From a checkpoint of a small mixture-of-experts model trained on Wikipedia: 8 layers.
Below are experts of layer 3 (counted from 0) of a mixture-of-experts language model. Rows are named router (the router's row for the expert), down (a neuron's output weights, with its number) and show model dimensions 0-127. Each number is 128 + 24 x the weight over its row's rms, rounded and kept within 0 to 255. Numbers have three digits each.
After each expert's rows: a language model's description of what the expert responds to. This comes from a sample of Wikipedia text that the model never trained on.

# expert 34
router:115140131110131132099109111146110094106117095139125153164129116108098125098160135170109149123114152129095162148105102110140146172139092093075126152094118102081126148090110132096142160133120143139099127136136144120156137132112062141103122141136115127080113151119087115137162072057108130135145143129124135121127122122144067111132123132137156123129136155147077138102138137142081105148101
down0:124156143170145111196121116110085129100135181113112086124083156104089128163141127139149119130144155083169100088131082136103181110135101122133155089158111140151154155138129103137065116148119156153137164126119109130172137124133171124126118125092098107107110120153144137105148094116128161135124098129144095140132130109119135179114151118101166127122141126117112130122139093139117129128133
down1:105113119097082108154109071129129114080160157161193111111134129125113111095069123133111123155129144104151121124140110110137113104134145110143125129118101120118109141101146121138126076118133169137141161146092112132120135137143108144131131108086182159094129096126137087105121134143183077126144155101134144140107091157170141139152123114163146079102143123114157106128155114107130105151118
down2:131107130140111161127108114152138156119110132095134134148122075127163161162139168132172116107107123080162126171112141116133138117144159136149120149175131121119170145136140127114118133150083163133166137087122085133128094123142136162116122143124165148173114154175130143119114101109151128134137064143132143154106160197119117121135129086098147123093100133151114156130175145136119135141160
down3:098120117132150110108107177053164143119151156131165126158101160094134159125114105128136138122142084094125151149152098157143153118136110089130157153108120153130091124093086108162142142129122178132160048137151095123142177108105132132129134119134132143152114162127110127141157140130089138119129117125144095121139091155111157127155113100162124152130106156146117128095145131160135099119112
Description: Mid-word fragments. Short word-internal pieces inside rarer words and names, e.g. id in avid, meridian, Presidio, ph in orphanage.

# expert 21
router:109114144098078104132124169148120104155116149140115094127119146101112134143124107139131083131127134127143141117089128119165145142099147135108107132126133144135112176096144118106173117165135177142126098085104154119126107139145145157109187110144161133096128109130149116122132151162132106167098136108086150072153110141095132193103107120128119147161082115108147120115124178148108092153143
down0:114132123172105115101130092117176162088127078082122119149144129139101130140130085131142133041093139162086143114107144154150121115123079113162116146124132151111127133142126114107125139098100107149098108125078139108100156113132094110131173129129120094150108160134108140113134114092104144091137130142129143128137103082129155146114144145108120103151151084106134109115139119155105165097154
down1:086142084124120127141146151110079094112130122137086155144118091140162159123149117106137140133161115149153156160111090134096138129178146160148126122133128115138127150091127106141113126143118130104069110121161115088104119188099099154165080119109125138120109165119115135161113096134076104131127103121156087151104157158113107124117158121105121149096100127162138136135113132153167162146132
down2:150124111114102158170127107103130159146141102097108086133103175106141109184156181074122148168153123139126139088135140107111108107111083121140101086133190101176174124143126126152155145120141114163126128128178107104141146112123127105118123158127129118141143153107148122139091125144130139095105123104139140134126124110148104088139139106090130121119130127078158101090121114140097101111145
down3:110101184156109096137115133121116103103097103121162106096127115148115105106103116143108145165114153117101139085133074141133161083116095094140133135100105129121053134123122146104113099128133094130089116153135133148132190124110136151105092106113106173157104144116112133145118125122134110087119134143146122147084125162122111150092134160158137106170065123139124150118129141133112122140104
Description: Word-initial letter pieces. Lowercase one- or two-letter starts of words split into pieces, often species epithets and rare words, such as s in sjostedti, st, t.

# expert 17
router:110164128155145135115127112109175161097142156111150148180124109146142165132124133141091090146116148112134113192155119131101094128153127104106138154136093109112161154167132103121114136120133077169115116163094119142085136135134134117127124142153139151148154110116116073117112143083113145152137143088118109123154078131092179084089110149137147149126104100119135115169099109146123123126133
down0:133139148112126095132126114133114083101132111140170100087102174133109159103148126141087143178125142097139148151176149121111138083139107130130091096108141123118129116116121168142110147112156148122099092164140117162096089111105114106124149141139119089128141160103114181134149144103123124137163121190097110141151169156148119121074130117137105124106150158143145091137126128152126093172129
down1:108148096155114107157153122141132128087100194135136148195096161149120081119102174149169142151117114101129155117156171087144112129135099139132103135119098082084119106109142088122146109109132112133090153073148143129126160134137130162114161125122160124162165150141127153125128132117089151121134097155146141088130110123130112092126121141122124116095157091141137147126126142125107148112093
down2:141141144160140113148133110109104137122137147116156092142131097124083131107152139151122139105090136142152115140135172131118094151095121116097161151153095128095140126142150150107091171121159079136105088166176159108113139094112155124122105134143118115141119116129115074154134134080150143160118115132143155134061115110101149101127133104142152121135154126170147117177104163158104098155164
down3:141172142181138182133137120142124112114148121124117134149122116168093116111134137158127093117101116121097145153093119113105139124125143157114117130120114104128170113141092121133128131159112194131119093138183137060170133119145126171096156113153137099110145130162158125126156142093126184144156130101133137134106120140164115137118129188105127108171144143160132138145122135152139069131133
Description: Capital-letter codes. Uppercase letters inside abbreviations and country codes in tables and lists, such as NOR, USA, JPN, EL, PEL.

# expert 45
router:137099156137102155119128155101139091188147152143085164106113117161125155104143140145130138159149084117137080137120136133105161119117098085145108139172137164165091115170150172136154099123120106150117126141141148095172123152119123129119111121106104154098134129121089186085125105121109171145157100095141156148121128124097153147150158147104158136148161118121143132116155112122159129118139
down0:128137131129087151120131142109117147178124125138104175089173160139146123153118059124124137130089121124099122151136096163109124111151091080115120157121106135142094130171148180103143154147096122171109136149117162112132137167159119116102123134088119140130145110158125157117138135085113124155117067151122110178135116118112155135115128136137117155159135113146113125139130148093125177125179
down1:136092118115143132155095113144095122120087116118158131128116128107142132079154099101123120161122128112191129149110129084193102146105144110130146109153092125122158143129116094128172127154104146130186125137153111133119180141098146167114178119160081127127128128114111102109134146085127109138098134145126156104115102180149121084175106143121134102135104118166130141152124137158116130137122
down2:131133125125137102124180154103120177151101114136118098106136142146177135161092105132111108130135134139121124130093108113145136139155107106115170117122125121099094127131144143121157162114146135146179112107150139120085110106101133103147116064141134096104144141143152094159118112138131116110172146138148077143141169175134168094149082101163152127098141139159072137158140133142091133151112
down3:133124135116129113116138137138103090110148147145107159136095101162124132141159106171129118130123111167096145163153120115151101112176126110098077134117136118160088133136140148131092142137136121109114144147146150149090097155108141070133110118111110147186119143168109134085153139080158104115125082096126143164110113109108166124075120149111128146147097118086155133119185150115109135122142
Description: Main verbs after subjects. Past or present main verbs and verb endings following a subject pronoun or name, such as had, took, wrote, seeks, expresses, acquired.

# expert 7
router:071116109116115093140117120149140113102132152097133156139093113142127127105090105148094153147169086143171105085107137150129166172134132092100140129112104105148151146161090111159131117128122145099115122154114138132088147159126135089129137147129136130143121100149134106179106110116163078138148128141165135142097130130129143136159143152138096091084159151140110191092128121145145165128149
down0:124126100117110128087147133129110152080179127155123114138087126113154104148098119144102126142172106138112133142089132115132103119160089153125164118179082160097135154140151132123123147117151148153097150075143110127111112140172078147118149112122105096147162147137154100149129141143121116111195133129112139127131089151131103094140099094129120152137093133082110080121123099140133105134092
down1:092091119161130136129146103140143145093176147118114141093133131132091117147092164125114155156133112126139110107084085119112117166111161121157126122105134121105104107135109149161132114098102116130156193134091111158100112125124125114140182144130186106079163123099150101129103087146102104144152152142122139110096101112145153120160125150105138108107147166142170127156112133094103127102140
down2:127140121122130098152126108139118126128165083098114127155108104134135086144117116150052134132121101139152093125135154112136143172144108144131105088113142129141179113122183124163118077126131134123132110099110120126106116109101098155133140155117134171103146070090125105130130094109089130122142155091156117150166109133085124133131103056124136116130139149114093143099159120167129120152143
down3:145140117129109095137148154120125146064105116130113097150116124093122145115126132136109103160167096118110090153140144066147117134131145132128112079137105157132133141133140095070143149141146099115119140125102142123129137151163120121115116155146101081131113197131139118104155128145089095149089176116151104149140141144116142153180129162086110105163146119094150123142118090092106114146140
Description: Mid-name syllables. Inner word pieces of foreign personal and place names, often Slavic, Spanish or Welsh, such as Kla-ud-ia, Marj-or-ie, Oranj-est-ad.

# expert 1
router:155143143099109114133120081189133141139103130087160145133121133157147185166124115127147146071149155140158142118130128118094091127110108160132121110164110148146154125081102134121139114118115090098119165117170112122100136119154140122130150112123176163120118091159106153161094061115143120129136128149152153131111159141117101125136137133123119137122124111125093120111168090163136189121123
down0:126152160119130138151120120096073121166110162132139149072116090130124144100146169112125107117147134143097124154100111125122074141126115132103113051112096167155137112159103145134111119107113146123147146097169099094150133123129137155158125141141114115116113126205155117114119129163126084119139140131125109111146131140138117169089148126107118152144133112165166137110116138153148165152173
down1:102100108075126097108116091147129144156157098125152160125098097094105100157143149096097131113110115110091172154183143118133172111136126096112106120162116172136117134116141098122092137114113170171101128141165154153112143143137110162157108120165112143154129141094140125123164172169137150110127148150109102120147157108114159120105103097127109105128102080108157125159108114139135133140124
down2:142126118123148118099148130145105143089146052110168123119117103112113111185133079140119144086107119124109140112124127142128151094127108151130117102172123146137114147090105101095126066136135127134150114106144094134102141132158163140113111109128133094073140136150128116134126140121069163175116162117130141158117121089158097109097137139108136127143147100127128150159101107093169097119095
down3:136122131141117152174180145122128165065140133159141097124183127122123102118110126121124115133146138086109089090104070155142125119146164136097109094130137108136140126084144126152134132130103115132130157120129144101144124138102152139126112127126132126107164160121129161078124092092168114124132137130162132142120117112094190110112126147132096088061169114131157110108108137123106114095163
Description: Place-name suffixes. Final word pieces of English-style place and surname compounds, such as wood, shire, ington, ford, bury, and ill in Twthill.

# expert 9
router:135120091093168149154114143129172152136144115096132148121153099128140121118108159128101176133114112135108112124181151095129072140085121128125071123117124143104144128121114106134109176101095095125102122104185113168130153121123143085136127149127121124153161123127181140136104117122104158082143144129115119134108117141105125081144141137092120140130132151146133172107120088167138143173083
down0:171125112120119133089126113121127161095089138148116151122102141106150121125128136133100104126091154133124160147120133104157168122119155134082164150146146131148103127131095099093125096139147161116096144154134115113138137143148138153108105124121191181153109166160104174098100104142136168170103162149107123155145101142127128077129125102180098110086132111094137157133121148103141105156130
down1:080138138144122162137136105122116137133071110155115160166113116143149111111133058079147146153155172154157150124144150124070123136103119165143111131086167125134103116141141133124112188135123130131106116159119138120138110104110171118143148122140136147138117119073117133100119145120085107061121164128126128140142136133140119137129118133164114106126116143112124118148186165147136164097092
down2:142181093100078161100132109115134112109114118155126088126161103154145134110133102142133134095180127116123127150129162127105091140112079152154132108119173171122114112145088162147117119111136157083144124106082122134144083148119115145121125123150150136091109129139085116136128123115154111094152126112127136132128166133171128146110150173137144130120145144164174117138084138119139056110139
down3:142168078104127138176144108094112149115150131141161144103145104101127137118103104142144137095174140126116161163145107148098122135096141109171119112157146137090174085126119096139127109143145120117110150100153133125131110109122080125107097081195127129110143157134130123135152138142171118150153132101153155146115122126141190096155150151134077128145100141134127133137167105091145160133115
Description: Name-internal pieces. Short letter pieces inside proper names and surnames, often Spanish or Italian, such as i in Gutiérrez, le in Hartlepool, Lee, Moore.

# expert 27
router:118108132123149092130147127158114136161163120081111127119143094141137105122159157093081149097115137169147126167085116121128122170145120111095119126115141172160118132143143098110136101098145178113152137090179110112121149173101090108106121149118150115084083104131104130109093100133140124147113147131112131134076154189123154136097150152117116095124147151150137125126145116136144139087155
down0:098095139135156150142148089150108134123119124106145112148131121124179127148161178108100101143145130132137132156133101133096123107112102097150139116120150101154085144114118151120123110136093063106149146131130162115151124138115146076153159177105128079089132139124121143112132074114128094136125129161121150134131103153064101168146115144087161151125138134139168138110097161136121153088129
down1:132143125134134150145138125138136139132104122091109107169125127150091125120164100145129151088125076134136087145126144122052140158127165169115124112129139100126091115146122139165099131121137133182165140118130096115108125124098167133143148139144105087130170123112115121111160147111092179138096100122091146113133127137188132160088140135124097141130133175183141126154109093126108099116124
down2:134132133114131127127105115159135105099145155128091141079092101107130146131137096160177096150145113121136143129123101168154160118128091123115133134159158104118175101138081137158143098139109142152108083108104115161135107131102145123131130139102153140125161125140185170121122121149150158160106075109145118120121112136074130124119098133148149133146123110071132116150152132090081108148076
down3:136097131148137178150161126096142078103123111123115166159149116120175125113127126125139120172140134117120087126136108097105161149130110122108095115098135119118148080150078142134104160127166116103148129141118095140133106129107135159129109160157142087157131160115177137114160151107100117145135154119109134153148127167174129118155166191123114129154156111139158147107113173143091102117104
Description: Word-final letter clusters. Closing letter pieces of words after a consonant, such as ge in hedge, ie in achieved and movie, el, ce in proceed.

# expert 42
router:092164138113129108106135163075158101160088135162114099122174115080127110141148132101160150153136101103095162109109122103164104145172114104115114078109143148144154098127148099146095175161106123130176108116143137163106142126143135161141126103106071130177167141119139137157116116115132116172118133141158116135108116099144141090133137084126129131156125135132125143141120119101136106141099
down39:134164140104128121059136119119111077125153128120112143133096138155125114119137110153120107168089135124121156167140142155145124097161108111077114109163147120129107131098130136113131081139127136154144111134127112094110140084145126119101118131115129096172160129097149139104135127108122113107136147111090155145123113134157125137187133127152145120144106135104077107137164091162121080081198
down40:177149107131108119087159136093103141153136142131121143127151092107147156179132120108104118095089137132128133133118069162117117177157099128118162093154144145147140127139155164168139129096137148158150144087107169092141122109096157111133154168142150132132146098143071103136111133148121125181125154098105140145112147121124104116138131137121105106116137137162125105153110156128129108178080
down41:131106089148132124147150121135123101167107132136118149197122109136105115119139160135093172158116138171160149125121158143158121130142128134136124113110101102120143122155152117094086101117113180122119141095105130074149106129127144141082106155086120122082142157091131166124117120135136116113168091093119131142051112138102135142119133089121141142103152119139080136105157133123154164144111
down42:192174114160155126140127132153156142141124116135153081138138156143112162116128112111119160112127150127108123144119103083125093117124142142132069142153104163080079140127149139141137128104108141171145105138180127122107097181120169145140072125140166090115145097145126153095147122151139087133099129152093146107149151130137108114150139129104114158124138133087115152091109110135118114153118
Description: Numeric table punctuation. Opening parentheses, en dashes and pipes right after numbers in data tables, like 87.8 (31.0), 6–3, score and climate figures.

# expert 0
router:139156137132121138144126165097155133179136132171155162132172109109113092125172131138151143172143154117076115133133130155132123157129108135137167156118097145173159124143135100118130151160178173140140114093104124119094137126155122165160120157150111141134170132104128115122133146152155144148087126106134150089119113158100114103157130112106139110133092137157146139180090099141144098087154
down8:178117070119116115163110139103105159127163124149147116155113150143124122118118129089128121105147138094121111150110138174154141129137112106122117113155142123135135121139134121093093152123048129127116158101142101155128149140143136153196151097111102106087082127141149134113135154172105092116128149077134155127173145139154177095133134084115084126144142115135115128143145127137115121120089
down9:117118143135125153123155102183155138107106148147161108130177133124131162152092145124135120095132145100142141143100079106135132114129152098135123144146146094138146126150143103129141157087117118123110153109114063170118150111098125107159144125101096080193136131102115132105151125122128167083128140132122130131116123171125119108101127136092119091146098131183076130079133144111121099167131
down10:097089091132147146184112101119168118151137063144119153132135088168156123152140089138148090122133145114122137132079111116106113139147135131160137132100105112126118143120117146126137150080123125128115098146152159137135134105155158116121091128159125144159096132134112131139116139126150138129143169110147127157115154138125165103122185139123113141155151108112096090067128083179129158079156
down11:088127110118108136099153089143151119109134125146135111105155155150112138127097106196166109157116136139103098141103158082112131157108110173097157148121112170130108114102172109149176114097116145081116125158122125161106171110128175136124114141160165164120115094115142065146120145119169141129117137107153134105086121118098130112103133145106107114149143144131105122135170128128100140131138
Description: Table cell separators. Pipe separators, slashes, semicolons and math subscripts between numbers in tables, score lists and LaTeX formulas, e.g. | +, /2, _{.

# expert 49
router:132127120126153162091124123135097136114143156120134136121142123132187133115098161138129168156126162152123126183135139184135131116166084082168156121113147095147102148141095110103139128138118122095141104113106118123095160099124125117070119138127158141141150111134128158101127137148124125167116155119071163109137153111149133106131086150181083123117181120133137162099126086116129098135126
down2:101135113133127152109165105153127120171135105135118108135127138146140139130141167086118119138116131143154123112150123155119106149078122134115138160106116121138121163117109124157130087129066166132080110152130124139166148142123086154142063091116161114136114117147142130110160093099119164088137157115132142131069138111079101108117161096080123139130069168129109113130127117159153125125153
down3:110179141123152115154096178078110090087152166131114116111127123139150139077134111136164153154122108108154100117089112156089091166141142111141142134155096124114112113092154119115101164148067124134134134133118086130151169166126109127131100115129156136126154123090151130107128124162135122090110147111132106118119143147156132123114073136143158150088106129134155108104095128158104155116101
down4:143130103115142121130135098118100091123098121127125125075130118178126102149182159159101188112149122180137112103135129163087157156118165100150107153130138097087105117128149098133122132158119089095110135082096143162115114062095136110113121132104128147137128118106118109144137105139160101107130148096109142125102107132117157106126166131166131139143121136149156137144144114079125171152126
down5:116127122173161116112161131141143151107102133141155109102152123184163139137123122125128125173167134097124107154107157145122132145138107128123114142141130151089191080137103098092109133152135111124115155121148130111107175124169119159166100160123168113120139125124157128101137168102092155140106127162123102122151152084130126158131135101165114137098097093124114125151105080082097130148096
Description: Foreign name pieces. Syllables and accented letters inside non-English names, especially after an initial K or V, such as Kramnik, Vickers, Parramatta; also some English first names.

# expert 16
router:107094122175124149121118128088157116122142143166139156113118119082102120142080138134168105120125087100147123125140119135118106140162113116100141122189124127147093111132117175115128100186134107171114152089108116113161082147154124127138145117072110141149146151168088178125148139120104139117124109160121164121085128146094117126127117116111161116156124134142124130134132092163079122153144
down0:116141119118154126117108127152124150128102135097152122126110161099151120119154138134165123130128111138185138083089165142109157131129147141143098135093154166172116130122119157118131121140110128143106171126143079090134130118120149154114144159096100143100127114067119166150103115113118134078162150145166144077114123149161075165074100146120127089109127161145136134169106114112105134124131
down1:115095146144124134120132164104109140114149122128086103130102086123134147122069108111134133107127128181097141151094159127114092171112136131088102174117132154131171135131115121123123139125136128164167113143143109137119131152185134117116176094156150168103156128148144109099165163121096137145128132089120120080090097138175162153124122171127131108127114122147092121133139154123095153142170
down2:064119146122147127143111129151101135131148105173121165127113119107132116109153147131153098130169180070121093158132160097158098127144094111135137082162134129120108117151113132126148142126102142107144161133124102108111168112158160121145197086141093138097113102113132095125157095127148140154102123120140133151111129139128138133168085130141150107096178126102146175148131133133124095104121
down3:105110104166140111127094109123151129091104121094143101132129148083120145085108123106093149126099104152171191127134153133109146123160119123119092125125103093131131146154118112129105118130137160113138081105156075130104119135142147145154129124098110154153111101107175118144110091092153140147132162149099120083128119140158123116125121118147121075148105104156110169149073121105132124169087
Description: Paragraph and clause openers. Paragraph breaks after headings, sentence-opening connectives like However and In addition, and main verbs in census prose: showed, changed, makeup.

# expert 40
router:132114151138118079105131113106132136144152132101069108124155164153126125144146153134157061086095123152166159136150120099112165119101112176133142125126156126127113121150075125152163102160123158117141129096116116115126122142108093125109117090134119172114135130139137123158111135090119162105118152106117153117112118127107122110157115096131097090064122172135135101104136153123121121179087
down0:185121184164155162109101102105123132161119134128133107151180127149141121140131100145119089126134175089170161106086150149162066083146127162160096101123127128114141082107124091117135161115129086124110155079112117132122112106133136124120155126147151113137128142120144136176114101135116131121075115116155136134159093125097136137145098111101108129101147145153122141120121136132120098104136
down1:109159129105166141132145121123114092120146151121108153126180125110137176112108153148133157104155152113086139153087171119135153133110095084125096095143162110148118096131158127088152093161148128068090155072140116122129132107127124095099117132125128088152159160143167137081131120130130118119144138100137128119089113132138107113117151106150120106139178143092137095136141144132110143165095
down2:107129151129155137191177155161057100120133147143158117091132134180138128155131128128111087176103078124106140135126125137130177135146096115113140133162152134129129114117127112137155153161140115105121132105105138130126148114154105115165148167145118088146102119120161112092121132095103156136079143175124108146106147124117157106158172123100155117145120094114117142122106126116109180123138
down3:113110095121121134171088126165144126121115126154105121123146132145135078137120131156143140144166161059086117140117105115077119111135104129141134125122121156172170122170094115105127118117132116166131132143144142124119095148114188094121141133109093115150158125129172104138109108133159123094156102142185147101093119114114140137172172127100112117089152156115141133166128112151120084118115
Description: Compound word pieces. Second parts of compounds and suffix pieces, e.g. noblewoman, bandwidth, headwaters, town's, plus nouns like film, song, genus, book.

# expert 37
router:142123108094157094160081121120174100100148094135140142140141092103154137117119102132147153090160113083126189126128143142122110112097171098117152115124115129102135105150132177152144153153179137181113163168104133108117135130138132156151152130101142101129135122140179178133136144137131136157107100108109140152163089143131120135139114098165118158120128129111125163112159100145124089105107
down5:182127131127157093152084108110162127137140130136129132126168102122125135118097142131137139125149147108154080071106151159151088108120140168135130130158136146153145166139141144119130139161107124118089103129154156130149113144188137087127130143139121156163128146161150118127135167142146153146183164111145123133114145166117125123125096151168121079066138186119111147162135122143120130123107
down6:125096141134104097100134127159124145144125115090115157139153121168077111141140159083133109151114120124156144120136120129129146114167115127171080130104159129169130101112083120112180120158124128156125169138155098140142151087180088136108143163087111158127132149138129102133116144127111156132170164128158107110128110142110158146125169134105083174116136154106146146144171163124118154153120
down7:096119134163156121079126131090107111133151117192112109112123136098131100136148146137090125128117144123160120104130106138109108122126107122103126134159129144183097082103114143134135117137118097074110141089142132144119145131104094197159146105141135086139136104134140139122178142142106117126112124139118163147178075101094148148167120160155103153117142170142119138143159124095138097098137
down8:127171114120111108073085121127072111115123147132117125087144129153147103140104118147145099107114122108157138077083116122148126085112108097161147108120146135117093142142108141101134136153160119099164123105115092152184147143133144130119130137131156105119101151166122139107158128122133108198172100124122138146147102175086163109118115127134113131124112151092110143181111157107123117129157
Description: Line breaks. Newline and paragraph-break tokens ending list items, table rows and sections, plus heading markers like == and table pipes.

# expert 18
router:127165129107078126117152141134119078146094090121142125159116125107155167105142157105117127170168076155143094113110113115114178131169108161124135146164143138160123119132136129094105164146090159105119150149140124129146161167135115126135134148135144105145132136154123176123106132133119101104143093089111170141155129118127128084143105122146098113159062109111136161128120130114170151094143
down0:130094115086146118168116110119137141093138134120121111160148111132136090097122154065128090163156135161152171135168109128144133126146133126151111123119131142088166123112149154151083120133125126121167158140109100156143078112124126116132176162109102133136151132122104165084125130114162110086152138108172081123095112139119089137126108127149134095079161145159132144108109088158137116116126
down1:108094130148142111151166118115127118068126138120058169137109146134115113138101080151085108124131115155124148115096115118132087121166125081113127173120118133156121103127132190098155121140111084158110121114089089154153136150127112109109104094098112088137147100162123153136132113142097137144108149120101104114101098111148155139128112128151104088127104118166089115136126139141166133107120
down2:086090124100148101127131130118145081116114113127111096129146114130150146125100167118119083161176144094140161154141172127128116096131129142170114048144137141163147136093149098117110143134115150143151147112100163135157120096107114142150139105112169144082160107157166103066132136164140123138098140126119145088121118139127112132116081113144147114106138145171125156115126127154115151134117
down3:082154123109125139150128062147114118117120118140098123133118119100074125140173141118125126135117140102140106129129105137080143149125164103135132078143113125112116136102063121154133131138103102155142150126077125137160181140150102144095085138142112136112149126109118100090130127128113169171134180156122092132064127147096093091132091109115119140135135124119107155123094127135158144111110
Description: Mid-word ed and the. Mid-word pieces like ed in aqueduct and pledged, -ed/-ing verb endings, and the or of the in running prose.

# expert 38
router:114111095119117126128177115120138137113109135148157135115115139129086136137152113118129139140128163140100164154155108123158096131106156108122169120162092104128158085100134112119149091128114160100093127181156090160149120152122137110077155096146133130149132123068107145101105108101138158114106099119166099130102082160093125109143166127122108112112120130161094137136108158144160134086172
down8:119095123144128108109132174141162101139115137171133152160140129122129098109120144142135161108165103176143122111144105137186098147188164110092131129125089114131135123147089135123137125170140138084135106144151126090132137132080153123085124104114145144115187133163096135127123136133133121111116130125143163080185146144132169104160140109091176120132147133150148128139155127132099155153142
down9:173091149082138125137140122094113140119135121060103133180149143133154114083104154105125125156129120114129110091134114141121137131118100130102137121143101144123182144108121121163140145159116146151170151124107088119078115171140113161134118167127094123102114133146127129127170131128116126119148139116140121086146139147136070157147164124142144181119126153135155132138096125147095070150087
down10:093140130117096158098107128127099144100124071124174109121127114114133183123143134134098126116153092062120146127099149135130140200116141159084132148145138135136109171147135126168161160115100126158108097169092095140122120094152142096155125123182122112147147132129124118124129157140122128192104103092130132113100126131089121144104119148125104123132170134096130147115163130144134136145111
down11:093126148107129151162100109113131119130146150101143147107166106165149121161163112141107132121122180132128134117136118121121134116106103171083111107163130168162167177141123181145076110110146108166134140164121120144140070136107128133142133104103121115149125116096112109126071092120127116156128130089120125095082102082125119130106130106127070110149103145128149135145159136139167131119146
Description: Sentence-final periods. Periods ending sentences, often fused with a word ending (s., )., ing.), plus abbreviation dots like Maj. and Ste.

# expert 26
router:133106144139124117117119093121159075141139147091149139134097108131106168125141116147179123123175164146130118108156140112115129155096151077122148123135110131114160101114138159161111162152094071134121141113164166151110142099114112142145136112147098133094125124151133092154148111122153121155123108150161145143114132169138162087158093183110104117142174131130128165142094117135100156138170
down0:084149107202130112142126127141122109159140124159127156126159110107087108139083125137121180139109119110116140114112103132108126138112149091103163137140122107164118111138141133150170111109093092063109121151111112143172104158137097159145109123108149127140101138121105149148104106157176188130133121097116105156086155161113131086114149127097140114085133143128157123136105151129132136108124
down1:121128137134161105100099171118140122136111120095132114158118111089130130099164112077106101154100135088137142129176141119111144111110169133159165174122124115110074159080143100124140102140135075172105166117098130143157118113128142114134103118117105127111138165120124167140172127106160123093112120128122152149079122138117140129098154137145156152150167147118069113142099126139112119109158
down2:117121126129133125096086116125118162164158135152110108150101158116119121129123099151081107120140114120145091101150145106131132134096127141092107146083114126120136105137112144137127107096150130117113080113105143116141138129160141124122159174129121117097195140093161146148106123146123172145117069136123144115169109123122111119157125065146136164114111142158104157130143105085113170135054
down3:145145114113161108110110121143101084137125170112082146148140149116156119144084143133136129129125122162135116083102097144120105156124167106139141142145104132092130131103138115111070145174084084124137114143122115078122135148170119140155162150166097108129116142142174097097134143113085111096123138159150088112118163138135087099133117105127103101102160141133110115132075106092130151122131
Description: Dashes and ranges. En dashes and hyphens in date, number and score ranges (April–October, Pac–12), plus infobox fields like "- Died:" and "on August".

# expert 57
router:085131180114129124113156149131120101142122160167109173155115155132137114153118117153120104108158151103149122116114101132193126091100151124094123117146149104121139113094157085177134155114099106122122078105080138099112121093132132154132152150112116087136119078139121102103174105114130162174112128145115119143132156144162127124121115099169103153121074133151105127127108145130137131160122
down2:113102077154095129091126151136122126142149109108162120122176131144098143153153111133118121125154136135085104109121174131159141164103130158117131178111127157136146177093136123151127149135127064110127093110128145137136171154087123091172138131104142145106115155156095097109117108082134152142156157130124126132145175124125136145141104112125161110168154170162122130179108132126103156121130
down3:149107108117118138093164126166121167153166142131119149133138084101130132171063132112142133147100151114135108132108107138126141137107115116085133133143133098135131131148101137140149128108146110095108152115137116145080185105129157115151113151121089129160120148119107104135125116109101105148156110093191133157145133153136107113136157142127112148106136187110127120114139168187065097163125
down4:092114135132134106145153129122127131116106117106157128130150124140133114126155128150179162132143144135102101149115151148095128129158180144113109098106138114112115160138172141117143148151131122133162165179094109120159109162148129123073125163118156129112152087099126115169126112108117126056099108163117115158158158106133131125148102133117120125075182133115112135084158179139160111110138
down5:110105129132108119134145098115108174171098119157137077137112158145122150143094161151143097105102125147109130118086136133111177130132157103149115106162130096150163146126106152140139118101117135134118137161146108132118130129149114131135133200132128127098094146159132113109099141096179201130127174097129140110134129132146099095122122115117142084119190175127159101121133093120117109127118
Description: Capitals after table separators. Capital letters and b starting words after line breaks, table pipes or dashes, such as | K in Kitt Peak, - B, b in underbelly.

# expert 43
router:111131148135160119116115113119149154124121171127164171146129097144107146152129155134115085122148165119163107165148168112086100166171170110146128096133126120156136128173138155084126118116119098178117140149105118121141092131109104124149126141156130142132148101171133086105100130106115145148141157079112130128141130146121145087138171138166141133115092079146115106149125154124061125147131
down0:093177133133150122137132095140150069085151129114127130130134111160100135077150126146144131120173157130104109126089120167095115156114143124131168133131172092132124122176109133159123159079132127116115109125121110122112116146110092161127172140139096122145104124141156102140166141105196092104113111131147103129099101121157129101145054156138137102108141141162149154127125121137129131121126
down1:108140126107116144146128128134129111153152103142135074123130127112145094083164124119126127130118116161098143120095121151160139124101081145177073144094101153161127125107105103106123098096142128121112096084168093170117177077125134141157123153130097115127098130156106171102104136135154088087121107133116116114163132170158126112108161145112103099147119115126114139140142124137181135135090
down2:101131147115112082159094142147115126120144107124162114123095111104136099104102084105107145101141147146140130136120145152155161193115136105128148150105136126193121136116102109111120129131134132194165112148115147127100128125101095140145146159091156107078124136095139105116152172114134165120091113134055103115137174099129130122111141105119146162120119150074126129129126139142149150138137
down3:124159142084124146153121161108134133125140093108147104114108206151120132136113162131123177163136110104116140090130133122191123107150126190162080122130131153109127138125099162097116118150126132099122120101132156150143083127114116146135127138170149130118100107117085153096108092135111113145089155094158110158157106109151120141122110106136140126110119137094134151064126104100137117121107
Description: Acronym letters. Capital letters and letter pairs inside acronyms, codes and identifiers, such as FBI, WANA, FDASIA, GmbH, and numbers in IDs.

# expert 25
router:111090118128154165168153099144111155102139186161145139120130080130114149116115154100081154134114147147157154112141130147142098127110097125110136132099159131128132138147138080125149125130134145125148125106165125152070109150103115111124144120094166116169137107139100172149095095163125164159162166155106117152106169128135130115122130142140074106149183162121126126094144132122129096139128
down2:124117153081101091133110147187115166110130122143111082122134162100104156103064095151155086114098104114135110093124116135132129113124095111153131158162127140089121112091114168107140112151150130137109148143110107131184169145135128191103110124162108116106149104136102123117151135138105105100159128170139116089100143138097086137149125114153136139110117112103158134137132112125153129107149
down3:160108149127110138137120123118091082122111146165116119084134117120129132117122148124178115115145172200159139135129096100099055153075091117138122132120199131126130060138113126134098131137154129116127131106135133133122094157109149086115116135129119103144124121139157112130143093114160134153136139124124138135121115143089140160160161151125139129108140117131111088181156138106091101123126
down4:140153102136155106169135152148110142128130117151195066119110100119127146100126143138135155120114074098098123180155101144103132106114132135100129112084178162122148103120140135093122076122144148109136155152115131162132174137088133139153108159136106120123158122137129124133118156146145197101085157159116121113133139136122164137152165134124111122157115135148145099124080116095112120122119
down5:137160148116087148146164096094109139103100147170137164148175111123154116183146083135158138120148147120113100086134171130066125128137113116123150132119121092101189150123086112112151151121113152165091143139110180135143131082129121109133150099134140145139115096132127120129148164110130138086122166123138157099121128130126100127137106130082148125151139119124119141098099147120136083098131
Description: Personal name parts. Common English first names, middle initials and surname endings in biographies and tables, such as John, William, "D." in Joel D. Ford.